Weights of a small mixture-of-experts language model, trained from scratch on English Wikipedia: 99M parameters, a softmax router.
Below are experts of layer 4 (counted from 0) of a mixture-of-experts language model. Rows are named up (a neuron's input weights, with its number) and show model dimensions 192-255. Each number is 128 + 24 x the weight over its row's rms, rounded and kept within 0 to 255. Numbers have three digits each.
Before each expert's rows: a language model's description of what the expert responds to. This comes from a sample of Wikipedia text that the model never trained on.

# expert 47
Football match reporting. Score dashes in "a 2–0 win" and sports words like football, Cup, club, team, tournament in athlete and club articles.
up0:094106134121167107130125199133118144114170122145141100069130116125103134122142075112164177091130094115141134140136064145120100165157114137147143150146129094088136135117144119096140099133118132
up1:160159186126092116122090116109139103115147146156106118116131135121144123101116152168113117098123134104135129115109148149112114094124166100178103120147106140114115134112101119079136101154127116
up2:094158129158125085044109166128104165150139102130140116156140100139145157193105150150116130140127130128099132116110139121131092114097118151101148138137130150135128104115150100150139132121144139
up3:210187103102107116093141106123162139166136137109165140120082087136118139116151165170140146119065129128141147158149081143105096109124103080094099146133122128129138162149090125119123112132168078
up4:161126133185131089144135118119114113136177111096181161116115124075112114105127105084119150097155103122115162142139116113127095145107133126117136098108158111130107106109104110172147148140149131
up5:124165132106126110136087125160129097138116102140126115138149138130126148113123129124117152132161124105108156078090153151134131101157153160128140087112114084167125089155138118112132145173142124
up6:146120129121132114102144087192115170117183120137144105127098094114167157103133112093119163115153102147108145103158128127139136141128101102152121183078127164103131132116125097102135125102091148
up7:170124131096133154119142114130179155131126105090147093141116084076139152130128126091126120134134129102149177155120109129126163146151149132143106179149133136120093134161162145126102122163155113
up8:183157129141115152127135165142140130151107124148139134092157112147120135127105193099076101116099106118156108098177125121127166109136156106111117130124115114169119113148118104149093131149177139
up9:123101136101110104120132124117132120133126110106152149121101135155150077081096150111142085127127109113063167130123133116108112109112127103084121120129169152123114133183138125147142143140122093
up10:081122100105118158088133149136144125148108113132082140152141095129140162123155163120105109146101122148141101172165142139175142119159065146123113148126112129119144163140141159133143116126170124
up11:123104097132113159124072117120128124131094154119138137131074082149123112132133122125142149136099127110131180113114134149151131114089142160142079121120117132085165100117113111104135133132115118
up12:132095136104084128130109125083163147136144118103176123119126115110121106119102124089186117121139159110183129152143109105137167089065158116119121145121124087177139115118143150147104151105129106
up13:152118121110138166096128126125161130128099104132184088166139118060152142110112134100080161114098155107123133123112148135137116078126135130159127105091125138111123127099147137123137146101108126
up14:163118112126118110181154134123137137157131143141112141107068144162074114130107129135152134135126159156132116164077139124154096144150133191088146133119125116141130127106147163111165144132092115
up15:128129151114144117128129186131143146161099166189109198147193143127120157102129123083141112175120117094096133127146120140109090118074133130144124139142173130095163118136165129176127155114151100
up16:115148076102138129132129158102117139184176116100157102101119127127115112128163114120121114140171141152150141154158120146147097117113118125100137156112163137130110107136068125130155114170139074
up17:124162114134114101128129111142110097134108136109148129141137131113134150105060133150131102159086130112101109052106112124132155122154119118096116136134091114120115156147180130118115119109103168
up18:164170151099141140147109139119125039136112103098198119123118120111126117135089125096178137148111129144133094117173127119185114114173163131167146114131122085119101113082110116149138147093120111
up19:128135120130140104132145137086145115107108123114149110089108085105124119109087122115124127117116163055107126107147167125154104137107123092126122083121141174145115170174118138142148106091084128
up20:149135157133118124107114119119139144161088136113157142164142095112138142136160125145157062137094165140107078123111141137127067132087111146206148150156148125174086122121122118098122153101155143
up21:188117117092158158181148146103132182117130156108136098119145103133094147114115160117125114141132132102131135135122096106115143133127133072138137152110140150064121127128134116130131109152109142
up22:128132128129126163138103080134134096140139115134108111078146141119207115130150153119138122142136119146147129134137135140114114148145143136102158139132138111142119139135120099132107068079140135
up23:173160176129124117094145137116062106146131114126137101110121141115137161136126138104112134140149100113143144075120116144148132109134110147113150103105091112114115053139127130110126147131135131

# expert 32
Sports and election tables. Cells and terms in sports results and election tables, such as Submission, Walkover, Outfielder, Conservative, Labour, Turnout, doubles, Clay.
up0:117140125134139157117129138158165139089077142099124113143128107140172145101120154119143151141137110138105157110127150146118143150151138159119118133137151122137102187151103142090150146142146140
up1:158119148147122144142170134113160131117164170104163083126157107118125157133101093109085122144115169127120083122083139151142143142160158174154116155126161110125112091160099114108121121141123166
up2:123129140106118118127128120089128149182106143094156146113116140133175135142129140132143114148083162131131122124112117151112144093114125134113095142077129144160101107120122129152092167106120135
up3:104105119115099131131094138105147183124107108126118079131105110115125185146118073176160091085117109128119103096123101115138134115112115121127116106159096134156091166107156092170114144161092126
up4:108140126134098101128154147092128124129133159126133120140144120127114164128148135086134090119146145145112153122105130100131098156139126114122135081120135128118113100111098109136134117145103125
up5:109098145113097096136176080117119118138135151115143105124123117118077117156148139136077133102115160112115090136123156126102125128108137095143146148117137091123103078109153135099113145099146149
up6:121143181163113092121093111103073127149146155118130088150180156105104117123128126136142139135129149112089120093166194158112080130159141124144100138163112102125094134082143094156169165156098140
up7:129153149111134119123117137118097134126124144072169158086128133101145139170097116137118134105143114129156137105141163117126098160132160166126111108176128120120118113110132143140136105081167158
up8:191148136098108158121133071131092129127118126110123100125154156120127128120103156168129137115156147137089147157118125112126156096119082071084114126125128145150116141121137164138075133119149155
up9:101139127080116115137136141145149148115123116109143102130110137124112136113115133097143104096167158120123117122124127121141124123110128084121136141116105110179099074102181136110192106136102128
up10:107156107105117119144130171127125107101131150147139067116130144141128133132128116100100109105097120124161155117147129142139133132141159159165135117171091142113102123131112170165090091115141127
up11:111158127145149138112176116133102126107130122121121105158127152111117177080121127125090111145108102122123112157117125158086115112099152121146104145130119102122114123123143118111130126116145144
up12:136100130129135097125075124133067126096147167105089128163136109071120150136139173136173125147115143132154114148131119140135091143127126155112136107118126148155118145125137183130087089150124129
up13:094128138173150103117101107153120089158113160139114111101116120141107132110134185124140163112179173095141134107121090130104165100137115152119115126120127138149134131117109135105166105097121139
up14:085109131125173152147142140139157100070099103122174135123144139133130148126121120106136122131157149178084113142146106154122108147137127140095093139149118071092070146105150142093129124128138098
up15:116151191109145150157118087117101110160100163132146155129092104083187145067103164150137138150104133128145117140157161152137122151119137137172123111114088121129106154156157104120138164128127134
up16:110138163131083097137130142140129171121097140132129142121088092154144140142133120147190106173116150139116094147139108114155143121138114124157137083146150139116115126164092128123108121142128134
up17:127139146122146099115121176131138145113056134108169078130161155116141150150161120135117162148126166103127125107078119146161124094103124140128080143148155127120118125135168152148133179160105184
up18:154155190108121065134140099142149138163160144070165151116122146128131131112140156133139119144122126118138107150101093163121164132091186155135111142116106142080147153116156117139159127131135190
up19:135145082142145159164155123164136152129144135159157148138145143159160103160132126061147114082145148119130123126124142130136113142121154131105107147088140104116141137146118125125120147109146098
up20:141163155084118138098175154110119092117146172142120169093129131146114136127095164130149119166111124117120112163136075141124125132157153145082140146142101106135098102110114118102114133164149084
up21:123157143128136142090104150166106120112143123120079093135091155110122173120176120143093096113152169101109097128170130124129124164149120133162101115101123115094140097178114123118146141122120119
up22:121120134118100132159117151118118087164135104115160151152133142168157102131121149156107117124144125135156091115120120147088143143113080102110114151116106160145129122140131130112170102143092127
up23:135128126094112153127116151111159132155111110171121112109096162137147155120135139118100118113198145132093137120123160111100155145111138137131154137136133108138146117140093087126091121136119153

# expert 2
Foreign name onsets. Opening pieces of non-English proper names, especially South Asian, Arabic and Spanish, such as Kar-achi, Tu-areg, Ma-astrichtian, K-enya.
up0:099121162103168147112165158133145122127086124100146170091131145126154122104109153075159116100125126138127137153167080117115150062131163119120131105131141106173129111075144117099137142175165127
up1:100149087148181160102122123177099094109094144161145099139101133094145122124114070127145120109103148120112148150175098144141142117133173145138123117126131082109109143166116152116122158109085144
up2:154123151096149131148057160139151116109125110125095127146135138128168086153104126095141097130169142109131160140118086160066061096107127094085127146146126090151176147157135164074124121106109144
up3:134184138109160111160114137161080118127152067176148117151118123122172098117141180129093132155134164140111121106151160112097104174116125134126097118155127144176140121110140088109125160123131149
up4:098158115141121112124116171087130150136148129131112151091156155137150147146159134144153141142140104115142145143108120135077155153178110147141126109086165089153149106141084099109158136161092090
up5:094173091135142104148133143163114138127114131141146136138097120145167162156147132136188134126126091175145132150128162092133119109150115123151149102119126146108132158152150139113119171152129163
up6:135115122103128070110104146122060113097158115160103141111124135147116147139162116159170080139129163106130078107119159084138122143155154125127092120087159109124130129143127090132146134119118167
up7:119163142136170141157100132163143123155131154144116121129147125145136153126128148112160129101109133125131139150125109159083094115129121116116127142139120130098109107181155134147088154133134152
up8:083151092132114124155135138132158141109113100116159156143079082142121097129153154099107091152120142096141128149083126109115130096120132117129132070119129109113172168103134121118107140137103120
up9:125138111155120105145133128109124148146091147096114149103119146088142171140147158152130150113119170167135097155158162089131124120141145156117099124103110135076103087129125129104124181122054097
up10:123163140136126142119114159131171149136096185140107091132141161085141150149073081124153172138143134135111113129148087101102105147171100118161151110116118060129193091148091130085142130135129089
up11:124145132110143148149059130128121145119141108094123131098097106142144062088121142158120149109118138145118103126118139134130116135119144151101136151130125135133135141106121131133167098112091124
up12:140127134095129156150106148062154113145138133167140125118123147104159132184147114174182140093122112204095138135140134088121112119134096170127101113132104133120115162169157120145160139151127130
up13:110151157134137123115090119163139126085190116125157141134112139115138092147129125131166117146151141109114130153099132142111149129080100141120152122131174120112112136138078098143176105094143096
up14:123124083145173115168132156111123111161142168114129111116120085160130150091127166148169138082103139152161113082155122113108081142118139084111124114138112130170102095143157189121120108141137151
up15:106176124151164158172127118107142110165105106147106106083115113157120130170140090138147094115110106115130103131154114141151127119142112118144152101126143173142140103124159093129145083126127106
up16:097096150180140124154127146163138154135154134146135124131147128084146144140086185110179127077177119140143154142167140118162131155116164150120104143141131172140112118178110154112112126143137182
up17:094100155145131101123129144124097118121114115147167092107117150138070149157136144122146181166136136124135090130090115134132135109148124109095112127124164143132099112168112135121114168133115117
up18:098185083111091125131123150149100133103095169096098092141139118099119094134116166171139143105110135141104102133152127135102102131138130088149143113145117132127105120172132188098175132143123132
up19:091121093130100174107078183127164123121135139128133126098118157100152094113128168169112128105161095161158139205118091114106127141144145111109090119155089132161113067152133102208132134104099082
up20:123088132095077159131118136137169114134072127145105117123119106108130137112107162119139121132110166159116079138113092131139120093120101120094094107119143109107143077162105102108138145138099098
up21:141116143151129124149132160120154151093115113127145096123119081118166108111146147076149125162116139095149166087159139161136168172123139124134121113168106099118118131137134122162133119145110149
up22:174166148099113140064103105126139097154145122152113117090125148129095127150127144113135117145128115132159087130100109139126141106141136117117154169121116132139139135148120130112176121150120088
up23:121132106113155116141068148185137097150103150156133130127102146116078137114136092146111142059106145104132134127172135109171104084122120150157123149131110129145147145123170110126118136145098121

# expert 46
Foreign surname endings. Final pieces of foreign names and compound words, often German or Slavic, such as -ić, -berg, -mann, -ung, Andrze-j.
up0:119143129153139132111158132103095111117132119101133111139119115142156133115133088134129130083142105133114135144103167119119136128146121179132172127113127099140133153107107066116119134171120117
up1:138087161099134127128112141120166121157139145139146102129165140145109107131091136113141149112132132127139096114178154097131156130114138114132094098097101189170137192080113103119135116139157120
up2:121128128113105134098129121133130131139111126141065121099131128099170170147177132159137118100135162137108142176097117135132143152144158143113135172107106129139161198107184119128175172135098141
up3:157134153130115141092150128145091092147155109108119165127098114096088105135110139139135153102155105130111126121090117168150123108110104143117140194137063149106101122140146145161130122126142103
up4:129153155140124128107135126145117115141146135107141071124120089135136100132128152100134117162111096127110169157113135130167089132163099112119086056125109132119108096178148207111125193148113153
up5:120138111107153117116139091137151094131161161094097113110143107126163119065134130137144157138131114106143140124104116063158141107137207148098133141146148082150067144091106103130113138132122124
up6:115075175113139145117135108113093134153130116135129137161115155098112110132117104130119183091179115106105149085133110098140148110153119094134124136102121094114148123167125108112132107109148141
up7:087137148079140105103126118132133144127127158138101149134138116101134128106133115123133128088094172131121089118101098136144098138139157119135149150152119062130136116135133115109107126104112121
up8:142134130098127101120157129117109100127078118092194118093153097162159151144135124137149144114107121186139139138123132141165099164092166142111100153116103126141132128132137165149152140129120147
up9:145122145182126121112106097135163118172121158130121097078102146154101147072136142128163151106146123130153094107110137110139122143151141127143110126135117153128106115147109120144123132138146101
up10:125150134107157127091128157131092139125126145114122128130127066083114139121164104158095151120134098126115132096135111133117114122087160160103153098138119143096143154126122103092091133122147158
up11:083122115124159141069114158150106144091153141097121133107111114149115161136131114117112128095124157097161141164119058138148140110144146167115135103129096084110083155100140125084106112110105082
up12:145083155117144125116168103124113080136171146095092118167130164091114116163135151107077144102106121149120130126193152132109068092094125114115111099173111144112126170122118125137124079129132143
up13:134195148129168149152089143106163146139155136135143121146152118116117140103200126114124097125141139151100116115153125163138109158139114117153133171157120150188125152159142165180130138113128094
up14:117110124161119081147144156131140122147123187110114142127132104077147112097116084091130133166137083109132127178111124144117107129127075114123082117152130122164112152119145125108128125114143135
up15:087136185111131117125152179099118146093169081118137143115192072115135110119164164139120134158158157155109149120085144123113092136120133143133109162139094123146119127158172110142113118119120139
up16:110116160161110072111122090095135170119115175172159149158094143172095120109109105148118136113128153083126097177170121139129133171082109089109086112112159178124159068094103120129170120126104157
up17:140132139169079147099123145117092134121113111130154136109153163112147172133129156151077158131142134096129106116125141127093115125140131165149089122146131142137092057116114072127150131050152181
up18:156143135089139122113120097106134152157155150089108081115146134122129129079141109176128100106116113128167100115122071160183122107133167123128114115142128117158082116135088128118133112135137135
up19:160116168125185126129132148124153096120132132113149134155158125146158132126130164103124129096115119126115168158138135119161168128109125165179144107135151089115128114185138072147095150116153150
up20:092133153104132148126109109153127114137126152110115128110154149163115146117102155143107068143113171148140073153108092137120139142128105137150140085152123105125133118098179113153149153121104145
up21:123071157121138125137130109099068129101121162124181107115163137142124137146127092105118136185107146143147144106137144098121148123182097128138187130145153129147129124098127101139157170125129127
up22:145096098176068202156158153124134102189121141106098136125125119171159136143136154116112133156090136104134120133173132133103130151103125145116081176117105112108120144150166158133137172132103134
up23:122141061116143092125153140135143089108152169160118146152143108095117143121102093145151119112106119127129122163118135087151123129161110120127177115113133146138141147124120127133142156144134105

# expert 60
Dates and name pieces. Month names in dates, like May, April, plus pieces following first names, especially Italian or Spanish surnames and quoted nicknames.
up0:117106146150094153083134113109159127120074122111160124111114172101119131103122130109125117150085136152114173109134130140085137093133113109141107136186086163161138150135121112120112088109103104
up1:108150125098131148098134137144108143132145105136120110153092099159094147145176088120142113185093121160104129111121138128132132121161108142092135124064085124140137105145136115141118137136136065
up2:130152106116146115115115098184136159116141172142128084102145146142128129114074095142105156145124165119123073136163139110140085155126124131100116179075110163145112147179141077142146118141159111
up3:128120215148139122132129149114122141119078098088136111138160180090121131108130168112077160108087103137106120132141131063085150080131131076113070126108146115164105120119159113144157171091125106
up4:151126109099090106115135199109093167150139117131156087158142126096101151117156154098155124156125122124136114135095111180121165148142140143139142133152107086145148133105125121113133116093146161
up5:141145118150135122137157111163140146123162144173121129125131131083130104119143119127161165149125157154146143155146110123081109139115163134151150083138108121121095080100145072111128175125137096
up6:105115166083168109114142133128096129138093165142138084125141133140119134122150101127109140110131131160102101126076138114114085141142146119135109131094115131140150115181150183063095140095135125
up7:153142154118159145113092113119157143139127104115102120107087100138098126178137164153091164149152156132090123091090165110096158163138127151120112122078147122154113130170116117111141134129107154
up8:123096119122139144084128158132089081138107115151122118116073119135133130079148120162111156131116189115121121108100185081130100155100121201125153127115142111142165138092076140156135181143064153
up9:118151148123147135140163155121088150106113121105095105113155119132123124150111078154161162145118144112126123143152111140152135130112113086102114144159136176109137127123117153159112108144122147
up10:100142124137134097126121106156136137126119121156121119102125092116149126151132105090143134116131177165111143155123128103081122104127119109156139108142120139115141081106148117112112151108138155
up11:131112128161151104128142120107117196121117109137205097097129137130121157129099123147112111126124118176119103117080114152093113185139145102113104138123105117104101118110120120113132133165128115
up12:084142117111165057134167121074138144151139128161166127082128117137131113126119128088091127132073106107128116090155125129089153141105130138104097150095104094122094119104117119079135123111156108
up13:092124122099170148137112159146113111114139094091054128139124127103172067097145108138133117132092149162123096122121091068097181163113146154114129119115078131172143142121118142124120114117139153
up14:137131119113160136155071118193141116136122110129117126112147137135118148146108145094164147157105127145120086092121126160149176166095129148121129168110107123158125149126161122148133093163109146
up15:089187098132130128112072181173147117117102132081159115151161084121131140131105138119182098077110122122103141127084156144144142109100175109134114134128146087102136112146108153087129156155126120
up16:131133144122105095106144103165130080170109098108138113117140161115104110111089130127117140125114121109142098124135160108171124145125138114125150161149159153131117139092133103123129110129125098
up17:125091126161128120125102114159139147145120139140125148127127123097125098132110118149134163166112118173127104129141100148126156133132131103101111143126118087100121126165142136121141106182140191
up18:090114121131122135129101142153151149111144138168114134077142172104157135098108103105165116156120092129152101135099158124126105114109099114126137139139134081138110154135113123108110109117157131
up19:102122144102100117124084136131134118125162142104129119158141143085103117148131144086120132131119139150121091121168097102098140148145156096135112094122133146139101170134129119148093128125098149
up20:179125118125130115153120127158114079108133118116154158128112151087137109130124106113095154124049131116140103170118117149079106121154145119114142077155129162124128151129180144128089106134156106
up21:111149126106115129128106151168151146141132155122119083114156139114096118162153145155140138121079134120086106138116158137108134141104075157171118162082117153153124095135136081125138105178100136
up22:112160138156177165130122136168143108150171107135122093139108135144114145153092122155120124134117117159130156102152129089102114116109116126159114116130136102181149124111088084139115160115137092
up23:114159147134147106106117119096159110120110121143132129147145115158121161105129109142122111128136145149100103116134132079101154141118115098066148125134137075156157130146077203134134152117152159

# expert 3
Foreign name endings. Final vowel pieces of foreign proper names and titles, often in lists or tables, such as Much-o, Cymoriz-a, Waz-uka.
up0:103137152126114161097120129114118133124208112121074115144132129108157133115080085122141103147092146120152123119102126147082116060138145121134101159094109127126123152144177087177128128091109123
up1:086124137156096143110098137161124106134152137089119112101167179142160115088102088099100113119148112148117131137118117128141151093091179074088099095135110126125100149173127144123098118127111143
up2:133156161125111171122127154113138118139149120092188119118104136084105139116141143107128138130151123154140113122131169112067136132147142125095108136130124119136100131089088126119099125131092084
up3:102151144098128126106114120145116110144094106139110130107133111131141167145132141103128097125087141136112137114109124180120164159106133104110119167152169110131109154135119114140078110083070146
up4:116133140115096129097115141162143122120129146172158121106129114104152112104148117156121162122123119126142136131138096118081154138141103131126122173124107118145129123148131125147114129112127104
up5:076125140140083151137102139099108107127150137126146155128123115159101135115124165165136109141072090116138118155121111139091140103116145145168142135109091154160103091113145121146124134131128159
up6:164159094121112157141146213149146118167186099116158104139146135159105111145140136187080138101128110091143133100152127155156089145164109196098131135110108125110123152096116109110140129146092084
up7:135108085129115167140154160136102130144123104128114124119162144079163110116107131137153139107155157150112148091114101093095128064086092090129124158106113109143168154137097076160112134108140124
up8:125119131081104132114142150126135133170111116101121103124150114135111092124108122150165161162123102092116097146162145124131136187118143140155129144169127135128117115150076127144114132145147161
up9:145094161148129094078142090117144145122167117130147106090165116131117156192103135147100094122142117105108111090155170119161142091113115134117117168140160152116158134109122124147101171139133111
up10:159095161140166135136169109140098115135131135106174087158102114109133099130138115151150117160094125118180159132149124104125101140113088103138096132152105082148164156129122126146101097132115173
up11:070132121134134049120132160128160113134145149133105117127180123103149147123122087136152142150125131063153110137160120100106130107137104121122116137135165115140125174088138105102163120141130141
up12:124111164127094152130127082094108154172136114117123135123183121144155126117087133123161131146111095120125106096114114057138112106150179119173138192163125127167136134123117110097120139144126137
up13:128156105139126129166142160123131137102093103096176143127118098113148099164135126114119142132141125149101129119140129109128194114135109149128159176189115156137160148164114149133137141160132157
up14:129165088116162113067115120136122138122128154146168131117140166155145132162137114190089127125133128133137097117133123132141107153072161091085120143151137157118099138129111160153166097126120126
up15:130123153095133169140117097110103170140107112107145129096138102101119144133109119088170151090098127106164099131170093135133122130074113114105129161113080170127141135137167147158126144155148158
up16:104088143104134146130126117130122128113135097122117122055135148117166137129117158147096114119108143141116140141164094124126092123090090104087107175115170126134148114117134106147102088120115118
up17:126121143153128093138156134153137114153125166136109082127124132147129127102145134139102121150108174111111167185177094130117120113107122097141146136174144097149124118165091129135102149148119140
up18:118165128126135129101127106139125124171141111101195101131113122143097121099101117111120123097126168150115155156120116109125117122083126101113123138133149114178101113144211103085130146132090147
up19:101091138132128124111107126140160156117137113117144097109121145122092105121093118149114167144169128185120117079092133106133139111109116142130098126151138095118124203095112123121146086101109141
up20:083111129166090082130131119120092114085106121110151127129139135117136143114092106086128126139083124093117157129132110125146115162120093084130135113096122183146158157145126075121135117116137168
up21:126130140092112134139124084071127102142118164138166133151123122166085145113121152135097136170129147166166086109159116103120113143115103140120101151129163076148139144150123138101119153159175131
up22:104171115131120134129074082145133127114107119120086143111121116094146122066132161149136166087110126136145160129115106131104139140149101149097105126109108106131089168110080087143159117156100106
up23:127132164203090129089119113120098111133139096087156091159122106107158117122122131128122136141095142154107078168123146111121106134123110143111131113124135137097128163107079155141149137127135139

# expert 58
Personal name pieces. First names and early pieces of personal names, often foreign ones in lists and sports or film tables, such as Robert, Jean, S-andra, Pere-ira.
up0:124121142115118096122153114143100088160141092135148111121166150102118153138131168111128138123167087126132111138129100136068146120144161105157122155144114119077134094141112145085161151125122143
up1:121110137149162160130071115136157132095113173109104100134114117148135117147080106135119110146178139165099148114103151196140201137099116152115110182155130114129118156125113129100135130119116135
up2:146105108161092155123106125116147099156111161128124179130115119135144120105121134100119112093105136135122158125084136134078116138148120113142113079096141186153145127153127097130117089156112126
up3:119141125109081109117136149150112104131094135133113120126149111098108053140109106126101128153120173148133153129092156101115084059129120157141102080136126130131134107157129083154155165134107145
up4:142144148124120102114102179142094106138091127127127136133099145113124127118132150136152157181139136097137104131127112113177149097153118111101077114134097089062113127154079132126160130137157101
up5:121151126136131127118121106133096119124105165070120118104095106116117149144127131137130108138102136123139124128099174130146105125159132132088120136121122097135128131146117115083135101114087129
up6:129150136111170158159097120136102132156153154108106122112102124149201124142102117127090136149152115144123111123133170109110169140143150168182112129139120146133110130147153095104111118102130155
up7:113134109108099121107105166141125125106115112125108129173103162160143168177132121158131130145114092128095124102116127100148137122141115130129094141128132148155077106121133094143150146117100162
up8:125153133125112086118122106138101141168138119151116098094138145125145109173115158128106127139157105101074123107153133145141121096113139115145123140144146145142143124116119106167141147139147118
up9:118157117108161139131103139155090123101161119114167080138120165133115086146139127144165129110184148137128120150128134126129101156141134108140124131115131101171118155172110114131116086086150116
up10:124135091113140110082123119099118150127161147152153090141135139123125155151157137127095127134094133114129143117110155092089146126146147126125139102092123138168154145107105099112176138140157112
up11:093136136102108104129093111169149169123119131112120095126165133117158097145094111104132150137121121150105159134144089086111149121103102127137122082104119162157113112082165129160101145127134144
up12:116128144107098144092146128138164091112125144122133160113108113160157180130160123125180102162136176080139074146157118129131114165129163109142095145130115092136139184128151119096138125156169117
up13:093154144104137141131180157112145149120109123085141142132156138125202110143117134119126114099168114127159155138092135134126153159178137095091092123091120126143132102078142141123137132164107158
up14:095138094161106128098093108180155107136083142107140094164059153149142155147159162124166120079140127097156127087117114139129118137112123084163142149101127095130129109140119090147091106123126155
up15:065124151093120095094072137117144190146160114099137115170156156131128111183150157139158117139138139136112119135125085101138136181152110138156121122126099115121147131106139151163130115152137084
up16:095152145118126177160105111173135133152122143180122141148118142135087144080147133128131118137163124144107115133127130089155094089122140094138118130091163122129124146121134133132125108151109072
up17:112127149138196123164090164152117143111131155107134122106157153178114108096166120119103123119172122132094080192116138146118145119153148137113118128116161123163166166126110127138113140160128120
up18:127185099115115113194110178170121127164125077132137135165145121114138106149148120149142124138094116158110094121116129079131146111147164131137125122126135101137110152168141114114115156157118074
up19:074157126151127128142152170130142107095108137100154131144116095134170133138129115098117115141128145155094148099107096115097111150125147133138106136128128088137105089154152147124132135104081119
up20:084152127123178115138143146109143115137127135137099127141093145139166140142121144131124175089105136115139159157169156141123141138123147099176137150114101097169125097157127150153137176135093141
up21:134152131128150128201084106119108129127131142092158156075150129119157113115095147124098155108138119114132155154159152111107125131119145154130183124110138153119113124082116131120132115125147144
up22:147150133145144130096144135157154138111114104124144155119105089143135166150143148119106150151085099134150156113139121081103118149154115109129080127096113109134155105096142120074150083122072115
up23:129147160135146152110105173117140111151127155157163123124144158076141113118127155144131096133097138133082105131133088115136129127160111120088126143101114132161129155098131140163122152115125117

# expert 49
Numeric table cells. Cell bars and digits inside numeric tables such as league standings, player statistics and vote counts, e.g. the bars between goals.
up0:148098186145181093160119116143131153123169111178136120138138094116141082128131138122112121106153157147114132125129161092188152166157189121108128120155123120096117133127138121110143115146131154
up1:099141068140156127156151150112149090158159113118161118136105150168108152122122109124081128132117099113189139091143145131146140135144149087149088110126130108163151127124104107136142131141165131
up2:122139133102133099126108129145103138134137090162128114137133110126122147120129131113125086108111136126130106179151115145133160158148130075161145156141124140095147137150138114126102114107126143
up3:125160126131130136113112161164140112103158126136118099078121135081136164153127090122108122095116108110120141129134105112141114161148156127168137133121107126141132112106117106148088121105117117
up4:128141086130123105158121137120139123102139113110076124107131151118136127117137092088136156154128149154141092158092168122131135061148076125151118107148135069145089139130135102117153146147107110
up5:120100158124111082109097148117170124080135134134143087101151122146107097104134168146143166115086159130143131153119102124090153118148108176111123098161106137115092133135164124133124138116126144
up6:104099151118129102159136136137168133098142133114086123085111121137128130125120140142133115133104099143120080087148129138084135173127100157136090119140062165131118121163151147101158177118152099
up7:106145132097086096114110128158115152110116104158165170131128120156141135116127117143122114070061118171126138129125135128129147155184169091118134139136138159138135137162147131150127096169122131
up8:119149110154150152107154154089130115145116083092126124148121147130169125132092129120091117129119117171157124197148116150133166133113068115079116146173139130118128162089142141144134104170155157
up9:119150112114133114110153125063161141132171125089150098124142131114146137134140149141126132136129092139137168168098129148117111148134117135127109135126185075115099139128115128118113125114099135
up10:122153127148101108127113116085131093128130117126164148134132124088140107096119148137139127139103124119110142089129120130116114154146112162158123151106143131150114154134112128139134142100148128
up11:160156213169157077136176070123112138135113114094153121121109144122123088097139138168170136125070137117131139093157141146122140094136138106086107159137123143144137171138126177123119113165140113
up12:132160120078119130109122112134165107131125130129113099100102116125125101122108119112153131107112052166120134139083097160073122106104103131087158178127117132123089110127087147123118112115124130
up13:140135130111136144139133111181113118076138095080111137101127118100113108148142131082136177117084143101130132102163129126139116141088127144116118067138142109123130160125137111147116158118085070
up14:116136142114162085117143129109166125147120109139136111087096138122120142115109118060121086142111144136137111158131113144150116163119100132156111101151075158093200131168136091118139147107138101
up15:140112122115127102134132109150103124164100140130133134137085096163168102145141104096110154109153121120139105159107112134124098131089118106125126105099121136132135170180133135126142163150123121
up16:141134098167176125182139173136112128144163143097135134159153142112114123120096139169112088074122102092134096141150127113143149095078075153138120155130131117091147138171137125134139121130136113
up17:164105100101130115105145133107156140121147133102079158125106108172117123128079136094122128129118093114139131113122127111091136161133098134117112097149079107129161139135119156180116146085130101
up18:125108162168103093139114146134151119124103094130150110138063141133138075106162124144100137075089091121126128081154141134143123142154140117155112124157117148100138116103174138139063158143133112
up19:106134129127117126122111099141136120122167087148098136144105182108132090126125118141108161088134140152154094164148102138096159133121144129142088162136097088090105108089118151115119103087162122
up20:129153120123110140143126132117155139143073160129133137135109109128158117109151132144089159161158121121141116129123147113128152130178123175152159117147091117141068131147120128111117129152145127
up21:117136091104146115138167146112159129105140126130155159151137116115121089118151132150109102123131127133151099122117135126072096147144157142141119131111111145165112090099116143080145132104103090
up22:116155118126114134118114108135144181119098189097098145152144143111161165111112127106098112164102160102084143128078144086160140153152155133126111082114094158121138106153130134128130131156131137
up23:126113146113137153157142103113144105111119117146138166167118122143138106140101081153120119160131126148151154134114149105122151116153129126115148096089160107123135107109109098142131119122134167